config.toml
d_expert = 32
router_score = "sigmoid"
normalize_top_k = true
routed_scale = 1.0
balance_loss = 0.0019
balance_bias = true
router_cosine_scale = 14.0
tie_embeddings = true
optimizer = "adamw"
lr = 0.00361
batch_tokens = 65536
train_tokens = 258400000
steps = 3943
dataset = "wikipedia_en"
Below are experts of layer 2 (counted from 0) of a mixture-of-experts language model. Rows are named router (the router's row for the expert), up (a neuron's input weights, with its number) and show model dimensions 0-127. Each number is 50 + 15 x the weight over its row's rms, rounded and kept within 0 to 99.
After each expert's rows: a language model's description of what the expert responds to. This comes from a sample of Wikipedia text that the model never trained on.

# expert 8
router:14 57 30 47 63 63 63 40 47 41 34 54 58 64 40 66 49 45 34 37 47 36 40 45 55 64 39 60 47 35 51 33 74 53 62 51 53 68 40 28 43 50 51 45 67 72 47 24 33 29 10 59 17 49 46 33 62 47 52 55 31 57 73 81 34 46 47 44 49 43 37 32 47 52 47 33 71 56 39 66 52 40 39 32 31 54 85 47 23 37 70 51 40 90 50 60 80 71 50 58 36 82 45 47 44 47 60 41 51 44 24 59 36 63 42 95 63 64 55 31 65 48 55 46 47 51 65 44
up1:50 58 34 54 49 50 42 29 55 30 35 44 63 73 64 35 24 89 75 48 36 43 56 53 65 50 21 42 70 45 33 40 73 51 44 72 78 58 71 37 40 51 66 55 39 76 36 53 29 18 65 32 69 49 57 61 88 48 58 44 50 57 46 76 46 51 47 41 61 57 72 45 68 51 67 55 62 39 66 11 54 45 69 44 24 48 60 50 55 35 63 68 56 58 14 60 41 45 76 44 29 61 43 36 33 44 54 65 52 57 23 46 51 50 60 50 33 66 69 40 64 39 42 33 32 53 57 65
up2:34 47 56 37 55 41 40 49 28 45 51 87 45 43 65 46 28 30 38 51 63 56 50 51 68 61 49 67 63 53 67 40 35 44 65 50 50 57 36 41 33 47 31 27 52 46 26 38 67 97 22 41 49 38 51 36 69 42 29 42 23 26 56 46 54 48 50 56 46 29 38 54 43 34 39 81 63 30 46 32 62 42 60 44 57 60 43 34 29 51 70 50 34 25 28 64 62 24 60 57 47 68 48 48 27 42 64 71 09 42 46 28 49 58 55 51 61 25 58 37 47 50 43 64 31 86 76 57
It responds to: Mid-word syllables in names

# expert 36
router:45 42 34 35 60 32 73 30 41 46 53 57 54 50 42 40 58 55 32 54 54 50 38 61 45 40 48 67 61 64 46 74 55 41 43 43 69 51 52 50 35 44 45 49 32 56 57 15 43 30 32 44 45 67 47 34 54 55 79 47 56 43 80 82 39 43 53 07 65 66 42 30 47 58 52 51 70 43 34 71 37 53 47 33 28 57 59 74 44 84 19 67 57 77 47 65 63 43 53 26 19 47 49 73 45 47 64 28 57 19 63 57 30 57 69 89 68 57 59 22 62 66 46 42 52 58 53 52
up0:50 70 54 12 52 63 61 41 47 47 43 70 65 50 48 66 32 48 31 70 39 56 36 64 54 53 24 42 60 45 43 41 67 43 58 37 47 32 15 43 49 60 35 61 33 56 78 48 56 67 47 74 41 67 30 48 33 32 64 45 57 40 53 74 36 68 45 55 43 36 54 38 51 72 54 86 59 60 60 37 09 54 33 48 65 63 41 67 48 72 47 73 49 56 28 32 70 30 67 38 41 43 31 56 55 32 55 32 50 35 60 66 51 69 37 55 53 58 29 40 12 73 28 72 65 59 60 74
up1:44 45 33 86 29 36 50 35 89 42 28 56 81 53 52 55 44 59 54 46 68 41 38 52 43 39 61 32 63 58 65 60 53 32 48 73 45 48 55 41 53 39 41 49 54 63 63 45 67 45 35 63 21 62 57 68 45 50 78 50 30 42 54 55 30 51 84 59 68 34 57 45 33 54 50 39 66 35 38 51 52 55 47 51 45 49 46 32 33 22 48 52 44 39 50 38 38 58 45 27 37 27 57 49 45 82 78 39 17 10 52 50 47 31 62 58 74 20 37 13 50 65 53 45 15 47 46 41
It responds to: Mid-word capitals and fragments

# expert 48
router:30 67 60 35 65 40 48 62 34 43 39 61 54 45 57 70 65 53 42 49 60 51 61 85 44 40 36 71 77 28 38 61 69 24 23 61 40 48 26 65 58 58 78 24 30 43 40 46 64 49 48 46 16 49 63 15 60 46 42 70 42 52 49 61 54 29 40 29 63 49 34 57 31 66 72 49 47 41 34 47 36 52 22 34 43 53 67 32 41 39 56 69 45 81 72 63 62 53 47 52 33 65 32 59 55 32 33 36 38 41 60 48 22 65 56 79 39 55 48 31 56 84 58 45 55 30 34 52
up0:51 47 52 63 43 43 65 51 73 49 49 36 69 62 56 60 84 54 70 58 27 59 52 45 45 59 47 59 61 45 70 50 64 63 45 10 64 59 22 28 52 33 24 63 35 43 41 55 57 56 57 49 38 73 57 33 47 43 50 61 35 60 29 30 60 66 52 30 74 80 46 24 46 65 54 39 59 40 52 38 62 27 55 29 50 24 58 47 37 58 65 69 80 49 38 65 34 66 57 53 34 90 39 54 36 63 56 70 68 61 65 67 72 57 36 48 40 75 42 53 69 31 62 46 48 88 33 35
up1:35 50 54 28 15 46 40 51 72 36 25 35 52 14 41 76 37 60 70 47 36 37 59 46 51 47 18 42 59 48 52 29 33 70 32 64 29 70 42 42 50 33 50 76 30 55 13 34 67 38 60 50 67 63 57 57 46 31 97 50 48 46 61 74 33 21 47 50 42 19 43 38 44 33 60 35 43 51 57 49 52 43 59 63 54 55 62 67 27 37 64 62 60 42 58 61 73 39 45 51 29 48 58 56 33 65 48 49 39 64 59 57 43 65 63 55 75 54 35 38 39 54 72 78 44 51 30 56
It responds to: Years and naming verbs

# expert 13
router:20 48 45 54 52 46 71 59 66 21 63 49 47 66 61 45 62 51 23 48 34 61 38 66 66 62 32 39 63 35 62 39 74 29 56 44 73 53 47 69 40 63 58 54 53 54 49 22 59 30 40 56 28 59 51 53 79 51 34 54 44 45 49 67 69 26 46 36 77 58 52 48 24 67 56 41 47 60 39 60 39 72 51 22 34 37 69 58 36 33 56 74 41 59 61 99 62 60 55 21 18 61 41 46 53 27 62 57 61 37 47 67 25 64 72 67 59 54 44 31 73 54 60 40 36 54 54 54
up0:38 39 79 36 41 31 48 34 47 60 70 37 50 35 35 35 64 45 20 61 68 50 72 57 52 51 32 32 58 41 69 33 69 53 57 33 70 52 70 39 27 37 79 25 28 45 53 43 46 47 35 37 78 35 45 59 67 51 54 43 79 61 45 47 69 52 44 30 63 71 56 15 23 61 37 41 50 60 62 31 61 31 53 44 55 53 53 54 68 45 25 78 48 49 31 62 45 48 43 35 60 73 62 66 57 49 39 49 55 51 37 50 33 76 70 70 59 33 22 37 34 55 29 56 12 60 67 40
up1:36 35 62 66 70 63 87 45 44 41 68 30 64 27 78 41 40 38 41 56 56 73 63 63 43 64 30 49 45 45 32 41 16 40 48 56 72 86 24 63 53 35 45 63 40 42 68 26 23 40 36 76 24 79 39 64 29 47 65 63 76 43 41 54 53 70 48 38 82 52 49 34 66 61 41 63 38 46 35 61 50 67 56 43 58 33 58 55 43 37 42 57 67 61 56 73 78 66 64 52 37 63 52 68 49 69 66 59 78 53 46 54 70 67 51 52 45 64 50 49 70 61 38 47 40 49 70 52
It responds to: Capitalized name pieces

# expert 17
router:25 48 33 21 57 57 63 59 45 31 54 63 72 56 53 69 63 52 17 34 52 51 53 65 64 42 43 72 56 34 52 45 78 31 50 75 29 56 38 49 43 69 45 49 47 34 57 38 33 23 21 44 36 65 45 55 75 67 65 37 50 37 53 76 50 61 33 15 36 52 48 59 33 62 52 41 59 55 33 41 64 38 42 21 28 39 85 45 57 67 46 57 50 77 52 48 48 44 54 38 42 69 24 54 47 61 55 37 32 45 39 41 51 63 62 70 59 69 35 22 49 62 49 55 49 12 76 25
up1:30 72 69 27 56 52 50 41 60 51 25 34 48 64 79 39 36 40 06 58 62 60 56 51 57 38 30 68 58 29 57 35 68 45 43 81 85 70 46 74 28 48 75 37 52 33 73 56 29 58 51 25 31 77 32 47 61 37 40 51 59 30 54 51 51 50 34 48 55 59 62 45 59 59 56 28 63 51 64 52 46 21 38 61 45 71 67 52 67 40 52 72 57 59 35 44 35 50 62 37 46 56 50 21 48 58 55 54 68 49 18 25 61 65 54 82 54 46 30 31 49 61 67 42 45 39 65 41
up2:27 44 49 35 66 52 48 43 38 63 51 99 44 51 66 80 36 34 42 30 75 31 39 48 65 32 57 38 63 61 45 50 63 37 53 55 36 53 79 58 52 44 63 52 48 52 06 45 37 47 59 49 28 66 62 41 71 47 47 69 44 58 72 53 45 49 27 49 43 51 38 42 41 49 51 56 33 53 23 70 40 61 43 35 55 49 72 71 32 59 46 63 40 56 43 38 51 59 36 54 42 70 45 37 54 45 60 19 41 71 48 35 83 53 80 77 70 49 41 41 49 50 50 40 34 16 85 25
It responds to: Name endings, year digits

# expert 32
router:41 57 43 37 82 47 74 59 42 43 45 34 46 69 42 58 55 44 58 45 47 64 23 69 68 53 46 40 90 41 49 67 70 54 35 66 46 30 49 37 25 46 58 40 71 72 48 10 37 32 31 45 15 30 48 46 75 55 42 46 47 43 62 69 67 46 49 15 59 47 40 54 48 40 74 26 66 47 43 58 59 58 38 21 23 66 66 56 43 39 26 80 43 69 64 63 63 54 61 27 40 77 61 59 44 32 49 32 54 61 37 36 26 53 45 51 53 64 54 38 62 56 69 62 44 51 39 64
up0:41 56 53 54 46 45 36 69 41 45 44 41 56 54 76 66 63 40 30 54 50 42 48 40 62 66 44 69 42 50 37 24 17 27 26 48 34 54 62 53 37 53 63 50 52 46 54 49 43 46 53 75 65 35 46 56 49 59 40 50 65 38 50 48 82 35 60 78 44 55 68 75 66 46 68 42 44 75 82 75 49 31 19 26 44 55 13 47 75 59 43 29 55 75 58 52 52 20 24 32 49 32 54 53 50 58 64 28 58 33 70 59 34 29 37 53 41 47 11 63 61 48 56 20 35 60 41 66
up1:34 64 48 57 42 23 52 41 27 41 47 39 61 48 46 67 53 11 56 52 48 48 34 43 27 75 50 56 58 51 37 36 59 35 48 47 36 51 74 53 84 45 74 44 57 63 64 24 45 74 32 35 53 43 46 60 56 43 49 47 57 42 31 40 55 57 72 77 75 37 54 72 67 51 46 74 64 44 59 45 52 13 18 35 33 33 42 45 50 50 42 54 71 58 71 22 31 40 15 77 52 52 74 60 40 48 36 54 60 50 73 44 77 63 55 40 42 52 29 53 43 27 61 80 61 30 38 45
It responds to: Periods and score separators

# expert 43
router:08 68 39 53 45 37 78 70 53 66 47 60 48 35 46 62 53 68 37 52 57 48 60 64 63 37 40 78 69 40 43 58 69 39 48 55 57 41 46 40 61 73 64 43 39 61 42 50 39 55 22 61 37 63 43 26 64 61 56 59 66 41 51 57 56 71 38 09 80 55 41 51 39 90 65 37 37 40 45 47 56 54 02 23 23 35 87 42 44 50 56 57 38 70 58 64 43 55 47 49 54 43 39 64 28 44 72 56 42 17 44 51 37 71 66 59 57 53 65 31 39 58 47 58 48 47 46 36
up1:38 44 20 27 67 43 64 83 58 32 86 47 36 66 48 26 14 46 49 33 55 52 61 54 35 48 73 45 27 51 65 23 54 37 65 38 64 68 61 57 64 54 55 72 58 58 71 53 84 45 54 51 42 55 67 45 65 34 61 60 54 56 63 23 74 57 31 48 36 59 51 34 36 74 62 40 54 51 52 52 16 69 34 57 60 65 49 36 57 78 62 29 56 41 50 53 43 24 45 42 61 68 46 77 25 53 33 68 55 58 65 27 38 45 58 46 27 29 37 66 49 31 56 45 51 58 69 46
up2:71 38 64 51 46 75 76 61 32 82 27 29 46 95 64 71 45 29 54 55 42 70 65 55 36 38 79 20 54 50 82 43 59 51 32 51 51 35 55 58 36 54 70 51 63 29 65 44 48 46 42 49 48 25 49 65 33 39 50 58 60 31 37 43 87 40 77 73 41 76 74 49 54 42 61 80 33 31 47 67 63 61 41 41 56 52 45 79 42 53 43 58 59 59 41 41 50 45 52 22 25 23 47 65 38 39 51 57 68 56 49 34 45 47 40 47 30 37 56 53 32 56 60 36 41 42 56 48
It responds to: Year and date digits

# expert 33
router:43 39 61 41 49 51 62 44 45 31 57 65 36 83 49 51 68 56 44 16 47 53 41 63 34 27 39 60 68 21 53 68 54 35 28 49 38 51 65 51 44 37 42 42 70 63 57 25 57 53 33 44 39 56 43 24 42 51 72 25 59 41 55 69 73 38 44 37 62 40 44 52 44 54 80 46 72 29 28 52 45 64 44 25 47 48 83 47 37 32 35 60 44 70 64 60 34 61 58 53 07 55 54 66 30 18 63 43 72 34 40 36 28 61 65 59 82 69 71 57 60 64 52 53 33 34 29 52
up0:45 74 47 52 26 38 56 38 64 50 36 65 45 69 49 60 35 44 35 45 63 55 33 43 76 38 57 40 39 62 88 27 65 43 41 47 66 41 47 38 19 68 64 52 60 71 23 66 53 57 49 45 41 49 72 37 48 69 13 44 58 51 62 66 67 56 38 50 48 63 30 39 50 41 42 35 45 68 47 44 46 23 53 37 65 67 64 39 64 77 67 30 48 69 59 52 44 42 34 40 43 52 62 28 38 42 47 45 50 53 11 75 31 29 77 45 70 41 72 43 61 79 21 32 27 38 46 67
up1:56 73 55 66 60 24 51 32 63 31 56 53 56 63 16 55 51 53 53 36 57 46 45 71 23 40 45 49 43 15 48 49 43 43 50 75 44 31 44 47 70 44 33 56 54 33 30 58 29 58 52 37 55 67 70 65 38 75 52 47 34 36 53 42 77 50 39 61 33 75 33 68 41 63 79 50 85 61 67 65 37 65 53 46 38 63 56 84 56 29 47 43 51 54 34 30 63 21 50 59 36 70 42 54 45 20 64 07 63 40 46 38 56 78 33 63 57 30 35 56 61 45 41 64 64 44 36 56
It responds to: Verbs and mid-word pieces

# expert 11
router:25 36 59 31 55 76 67 73 33 41 48 61 46 58 33 46 64 36 27 46 31 32 55 66 48 44 61 47 39 20 52 56 79 41 56 44 40 64 40 47 40 57 50 63 36 58 31 53 43 37 34 48 23 66 66 37 52 70 46 37 51 26 61 65 38 43 33 11 65 61 21 41 51 70 61 47 55 53 54 58 57 61 52 18 19 37 83 40 56 40 54 59 60 73 35 71 58 55 48 24 11 51 50 44 47 35 50 61 75 51 40 46 36 63 56 60 55 44 29 27 75 81 56 55 45 58 35 30
up1:55 52 75 55 23 50 48 59 40 57 85 27 44 54 33 33 31 43 55 60 64 65 49 66 46 43 48 64 73 40 58 46 49 50 84 67 66 52 67 62 65 46 69 59 37 46 57 29 17 66 52 40 48 51 50 38 50 49 34 48 38 41 47 72 62 61 57 53 69 62 41 40 20 67 46 43 49 68 79 33 36 26 44 49 64 35 76 53 63 47 35 49 58 54 13 34 38 48 53 24 32 60 30 63 91 63 63 54 43 51 35 32 38 58 79 47 46 46 34 55 78 78 62 52 75 33 53 28
up2:68 40 28 41 45 64 44 68 73 32 56 36 54 44 41 52 58 52 29 80 54 48 76 40 66 27 68 34 42 17 53 39 74 45 43 66 49 72 45 57 19 53 65 68 51 96 56 53 45 47 59 46 33 31 53 48 66 31 58 48 62 38 55 61 87 43 65 47 56 64 62 37 51 39 34 31 62 36 83 45 25 51 55 37 47 49 74 40 58 78 32 50 82 58 47 73 35 42 60 25 53 43 41 38 36 66 45 65 69 53 47 47 19 79 46 57 44 57 25 48 60 51 59 54 43 55 52 39
It responds to: Mid-word syllables

# expert 4
router:27 48 64 49 44 55 63 45 36 28 54 39 39 40 59 71 61 33 32 30 57 28 42 68 47 66 47 32 67 33 40 67 55 47 41 61 50 47 37 32 64 50 75 29 57 60 56 20 70 51 32 31 30 62 61 47 69 47 57 68 65 06 67 92 52 55 46 18 44 48 56 26 53 60 50 42 47 43 48 29 65 64 48 61 33 73 62 59 39 42 38 52 60 59 62 84 58 48 54 34 29 64 38 48 34 53 39 40 31 30 46 61 28 34 79 68 80 52 38 28 54 45 59 62 53 68 67 40
up1:41 82 71 70 68 51 54 46 55 63 42 29 55 43 55 60 40 63 49 73 47 46 34 66 56 65 50 52 53 41 42 53 29 36 62 81 44 73 25 65 60 36 27 56 50 43 52 43 61 66 47 64 50 50 38 45 45 48 45 25 54 26 64 49 45 19 58 28 21 51 48 51 36 72 31 32 66 57 65 38 63 38 61 58 30 78 51 51 32 00 49 65 57 60 29 46 47 83 49 32 45 43 43 50 29 59 78 42 36 55 59 36 48 57 41 82 66 68 52 53 85 43 62 65 27 53 52 27
up2:44 74 52 36 39 46 68 34 53 21 56 59 54 34 58 46 32 27 56 73 12 36 16 76 56 36 60 75 37 35 38 33 53 61 30 71 44 64 54 29 37 43 51 56 59 62 32 33 54 34 30 34 43 72 76 53 59 42 64 46 45 34 44 92 36 68 78 31 77 39 48 51 25 47 62 47 38 16 47 36 49 34 61 69 36 40 59 45 50 45 41 56 59 44 38 35 48 46 50 27 48 40 32 57 32 66 41 37 35 31 55 56 51 25 67 60 36 54 34 45 65 39 51 55 39 66 58 24
It responds to: Word-ending age, infobox nouns

# expert 45
router:26 57 48 36 53 69 55 71 44 51 60 51 51 46 52 77 55 53 27 54 50 27 42 65 62 46 62 57 64 32 46 77 68 20 23 66 30 35 39 64 32 64 48 47 43 49 29 27 55 27 16 74 15 63 44 31 45 59 46 62 45 43 43 43 58 56 60 26 42 48 40 46 40 47 51 38 42 39 26 46 58 46 49 25 37 41 69 45 53 53 47 44 24 80 50 81 46 50 58 35 05 80 39 29 45 41 54 49 65 37 52 52 28 26 62 68 76 66 54 48 58 51 52 43 31 26 63 54
up0:34 35 64 37 73 72 65 48 66 56 50 64 51 41 25 73 62 63 58 72 30 45 37 35 73 55 55 59 16 65 41 71 63 45 48 54 31 63 50 71 35 33 48 77 46 57 38 39 48 28 58 65 22 29 49 69 40 51 49 46 70 47 59 60 55 47 65 27 47 44 30 54 20 62 37 46 50 18 56 54 15 74 26 43 45 23 40 57 61 75 25 26 56 68 48 80 63 60 79 66 45 49 44 53 44 33 51 43 72 49 47 49 53 20 57 45 63 55 29 57 74 50 42 57 60 49 49 36
up1:29 36 59 28 56 56 77 50 64 51 42 34 83 64 72 45 60 63 44 39 30 60 65 45 64 43 53 71 42 26 67 68 54 31 43 28 40 28 45 40 75 44 57 63 39 47 36 42 46 52 53 38 35 60 54 57 52 39 61 42 68 51 31 64 66 36 46 25 33 72 70 50 59 41 56 42 40 66 30 07 54 72 55 49 23 44 44 50 60 30 70 43 43 64 74 69 58 67 66 36 56 38 20 39 66 37 53 73 31 49 50 61 12 27 12 38 66 59 65 53 63 46 44 58 56 56 52 46
It responds to: Mid-name syllables

# expert 34
router:30 65 22 61 55 58 59 64 30 28 79 52 63 58 48 61 74 32 55 41 52 48 47 61 57 55 47 55 58 21 27 51 75 30 63 56 31 64 35 56 45 44 64 46 46 57 42 23 62 24 36 40 23 52 53 22 56 64 68 19 29 51 60 33 49 54 57 40 50 47 38 43 43 49 73 29 68 55 48 34 63 70 30 59 36 54 80 41 31 44 56 54 71 66 56 87 49 63 37 42 18 53 35 48 37 35 48 54 29 20 44 58 32 62 61 70 48 44 54 27 48 59 64 57 53 51 68 13
up0:63 64 44 58 72 50 57 32 77 40 35 33 55 22 56 47 56 18 38 86 48 48 32 71 42 28 64 48 32 45 61 12 48 48 56 31 20 57 51 52 44 46 62 33 56 64 43 53 37 43 45 46 44 43 46 41 76 36 59 48 36 55 55 72 43 48 57 13 25 64 52 81 46 55 33 48 56 62 61 31 72 72 43 71 44 77 32 56 58 41 44 61 82 55 49 58 49 35 31 49 29 29 40 60 20 61 28 68 60 37 77 59 40 50 41 40 47 33 48 64 49 61 58 27 61 67 65 39
up1:39 46 34 47 64 60 74 58 52 32 69 57 67 55 53 52 71 62 69 52 59 57 41 37 60 47 65 27 49 46 37 56 80 45 85 40 36 78 50 54 61 46 28 38 47 66 37 59 40 44 71 59 56 37 53 38 45 46 69 47 44 37 96 41 62 61 47 21 22 44 28 35 56 30 39 56 23 50 28 54 61 78 35 53 32 55 73 51 31 22 34 60 38 57 45 51 39 41 40 54 35 47 53 65 26 46 69 53 55 36 39 67 52 60 38 45 30 71 77 28 51 31 34 41 78 16 49 60
It responds to: Mid-word Latinate pieces

# expert 63
router:42 51 59 36 57 63 69 51 32 42 26 49 55 60 39 58 45 59 62 40 39 61 68 73 44 61 57 38 70 36 50 51 67 44 62 62 66 34 53 48 15 45 40 36 41 63 46 43 50 36 29 49 31 48 60 41 54 51 60 62 36 34 69 76 61 41 53 10 70 59 33 37 67 63 79 27 58 45 38 52 68 41 29 12 31 34 68 50 48 52 19 69 38 74 55 84 36 42 50 21 40 77 36 60 58 31 59 51 44 43 47 23 64 40 62 66 51 78 57 19 75 54 44 48 35 44 60 54
up0:35 66 54 37 74 50 74 41 47 67 36 75 56 56 71 59 45 43 53 46 38 53 37 56 56 43 77 41 59 19 31 44 69 59 63 50 31 46 53 45 13 42 54 23 41 70 14 49 17 71 66 46 25 47 64 26 46 61 75 60 55 57 52 62 61 31 38 31 64 90 71 39 50 34 45 62 62 38 55 66 66 23 54 26 53 54 33 62 50 54 37 51 60 73 40 45 43 62 40 27 45 67 06 33 50 47 45 38 41 50 58 43 75 47 33 45 45 44 62 33 46 33 56 44 40 42 62 53
up1:42 47 47 41 71 44 63 62 39 24 59 37 47 30 52 59 66 51 29 45 54 69 75 47 26 37 30 57 47 30 37 47 60 46 77 47 63 42 41 60 40 76 48 47 31 53 41 64 43 51 55 39 33 47 74 19 33 38 38 43 54 66 31 55 27 33 55 54 48 64 34 40 66 58 38 61 51 64 39 39 28 49 41 60 34 40 39 41 09 81 44 52 63 18 56 49 15 69 59 45 45 45 52 82 73 49 94 42 65 64 50 63 33 56 26 51 45 73 55 38 78 37 38 45 31 57 61 46
It responds to: Periods and row ends

# expert 6
router:32 33 45 26 77 42 73 46 40 39 37 54 58 57 47 49 39 45 25 46 52 61 44 77 76 67 50 44 46 45 61 47 64 49 56 54 55 35 55 49 17 56 42 54 70 69 42 13 54 35 20 40 32 39 57 33 67 41 60 51 30 54 57 72 59 64 54 00 59 46 47 50 42 41 80 17 60 34 55 71 72 54 40 29 27 62 67 34 49 44 34 66 44 53 64 66 61 35 62 47 28 66 53 64 36 34 42 47 43 41 38 40 29 48 53 52 53 35 56 31 37 41 67 82 32 33 52 49
up12:51 42 44 38 42 41 88 56 56 33 47 79 25 63 42 63 50 31 42 41 44 30 52 86 39 50 30 79 37 41 16 30 40 60 25 60 38 43 63 69 48 35 33 15 70 31 53 54 46 57 22 53 53 62 66 41 42 52 33 38 44 55 49 65 48 19 54 57 52 24 44 60 45 26 48 63 27 61 48 57 58 38 50 60 52 35 62 40 65 45 62 39 23 46 55 40 37 37 51 59 40 33 48 51 48 49 67 25 38 24 55 38 67 53 58 59 94 55 74 45 23 50 48 72 56 32 58 61
up13:54 47 58 43 46 54 64 49 55 47 35 74 46 32 54 92 74 40 51 71 38 65 37 53 13 39 54 52 45 40 51 47 67 60 30 40 23 62 56 58 36 65 52 71 30 44 58 52 97 47 19 60 46 53 61 46 33 32 47 62 53 54 42 65 36 91 70 54 72 41 43 52 71 37 40 50 62 32 22 36 31 31 27 60 46 62 57 37 35 47 67 47 70 65 43 43 48 62 60 40 49 54 50 74 28 42 31 54 66 51 21 67 67 52 36 45 39 58 36 38 20 48 35 53 58 72 38 39
It responds to: Sentence-ending periods

# expert 59
router:31 31 42 40 52 41 52 58 41 52 65 51 57 41 52 42 67 44 23 47 39 55 56 85 56 60 41 31 69 41 63 53 59 51 51 52 41 61 38 64 49 54 63 37 47 66 50 39 46 27 21 61 28 53 68 17 84 49 30 28 64 40 67 78 36 57 61 28 76 48 39 63 36 61 53 44 48 35 45 62 52 40 46 35 42 78 90 38 52 46 29 56 61 84 69 58 62 39 67 23 18 57 73 46 55 43 63 28 22 40 49 59 35 50 78 77 62 41 47 41 59 76 51 44 48 52 44 42
up1:16 27 36 46 37 25 49 60 26 69 53 43 35 28 30 69 43 47 40 29 44 64 64 47 49 33 53 58 60 74 62 59 50 50 51 48 50 40 44 64 44 44 57 36 67 63 28 55 56 67 37 50 63 60 70 32 50 68 27 59 49 57 38 43 22 76 27 36 55 70 62 58 44 34 32 86 34 66 40 88 59 40 37 57 56 57 46 48 26 38 57 59 54 25 71 63 76 65 42 53 51 45 56 82 49 66 85 43 14 60 50 58 41 47 36 70 39 43 58 53 48 66 56 58 38 24 68 37
up2:50 54 56 43 62 41 61 11 57 40 48 59 66 60 72 35 39 69 42 55 69 64 50 50 96 19 61 36 61 33 34 83 47 39 51 63 69 79 59 32 47 76 43 53 27 37 70 33 32 43 45 45 33 37 37 60 52 47 48 47 52 49 58 36 61 49 55 45 25 75 66 22 37 72 58 44 64 61 72 22 47 39 52 61 49 55 44 47 58 39 50 68 43 84 39 72 67 65 57 57 34 51 32 42 50 52 32 50 74 44 28 64 35 17 28 44 56 44 45 50 58 25 65 35 53 59 44 27
It responds to: Table and list separators

# expert 31
router:40 50 29 41 20 62 45 36 36 36 57 49 59 57 41 61 52 39 49 36 36 27 35 33 61 51 57 70 50 40 35 53 61 52 53 55 46 51 30 47 28 50 51 31 49 68 44 40 38 30 41 44 23 68 66 34 77 31 76 44 38 42 67 65 55 45 54 22 60 42 41 44 50 53 70 50 96 31 63 36 66 57 30 14 27 57 62 43 23 42 42 61 66 65 51 88 43 53 73 51 41 42 26 55 41 50 42 46 60 34 23 25 37 60 69 49 76 54 58 14 49 52 66 68 61 65 45 33
up1:61 33 65 44 75 57 61 64 51 55 43 48 59 31 53 43 46 17 21 20 52 44 76 44 54 48 46 78 46 33 26 54 46 58 57 45 54 76 38 46 27 28 38 43 58 59 11 37 42 48 51 18 58 68 45 57 55 38 57 51 11 53 31 50 47 50 38 53 33 46 51 42 30 60 69 51 43 39 63 62 34 58 58 70 60 66 42 48 50 22 86 84 29 43 63 63 57 50 55 56 54 41 42 72 26 34 34 34 71 40 40 32 61 62 43 48 47 29 51 19 31 32 53 78 60 48 54 48
up2:32 35 36 23 37 62 38 46 44 57 72 79 43 58 45 68 45 74 93 72 62 42 45 34 63 85 35 59 82 50 39 73 51 46 33 41 14 47 31 31 38 40 40 42 48 79 50 41 34 35 75 26 51 58 58 56 42 38 61 32 53 47 75 62 65 33 35 59 40 57 33 38 48 42 45 48 56 69 71 64 43 66 41 50 33 33 56 71 25 59 33 39 59 33 41 71 43 52 59 41 26 65 48 56 59 56 84 44 26 61 41 40 29 45 38 57 58 33 62 33 46 56 50 57 64 43 46 46
It responds to: Coordinating conjunctions

# expert 14
router:19 74 36 49 57 31 54 39 40 36 48 56 50 56 73 61 51 65 70 46 41 37 51 50 65 54 48 43 44 39 37 70 79 49 76 46 55 46 57 68 43 65 36 56 64 53 31 24 44 50 11 58 29 55 47 14 61 46 67 32 39 41 59 60 62 60 38 18 56 32 62 57 57 42 55 12 55 51 36 46 28 64 38 28 38 30 82 40 50 53 54 67 60 67 63 59 47 55 79 59 24 55 36 62 52 44 69 52 53 12 28 58 52 75 41 56 61 72 59 33 38 71 59 66 54 30 66 58
up1:29 63 54 51 40 35 61 86 49 65 38 55 41 56 63 67 45 58 58 58 47 19 38 36 65 32 63 60 66 65 53 73 62 45 64 33 40 61 39 35 44 59 42 81 42 58 52 51 66 51 45 61 40 51 34 39 52 49 51 28 24 56 47 56 27 41 37 04 56 55 48 64 84 40 34 74 63 35 38 79 50 57 25 32 53 45 71 28 41 56 36 49 71 53 31 47 45 68 42 59 56 61 65 70 20 64 37 39 31 45 14 28 33 73 32 50 41 57 59 42 56 59 39 37 50 70 34 72
up2:21 54 61 71 63 44 41 71 50 42 59 50 71 55 86 54 52 63 79 23 52 38 68 45 20 38 52 62 60 72 38 47 52 41 42 60 87 68 49 54 24 34 37 47 79 61 47 54 48 48 32 39 47 48 40 33 26 48 76 38 54 43 64 25 77 49 71 33 56 46 76 36 58 65 58 30 60 54 49 17 38 54 41 57 55 51 82 42 34 58 58 49 44 61 41 50 45 52 35 71 51 51 28 76 58 52 83 42 41 53 35 49 47 25 40 49 66 27 73 53 57 31 52 35 36 47 32 67
It responds to: Mid-word pieces, Latinate words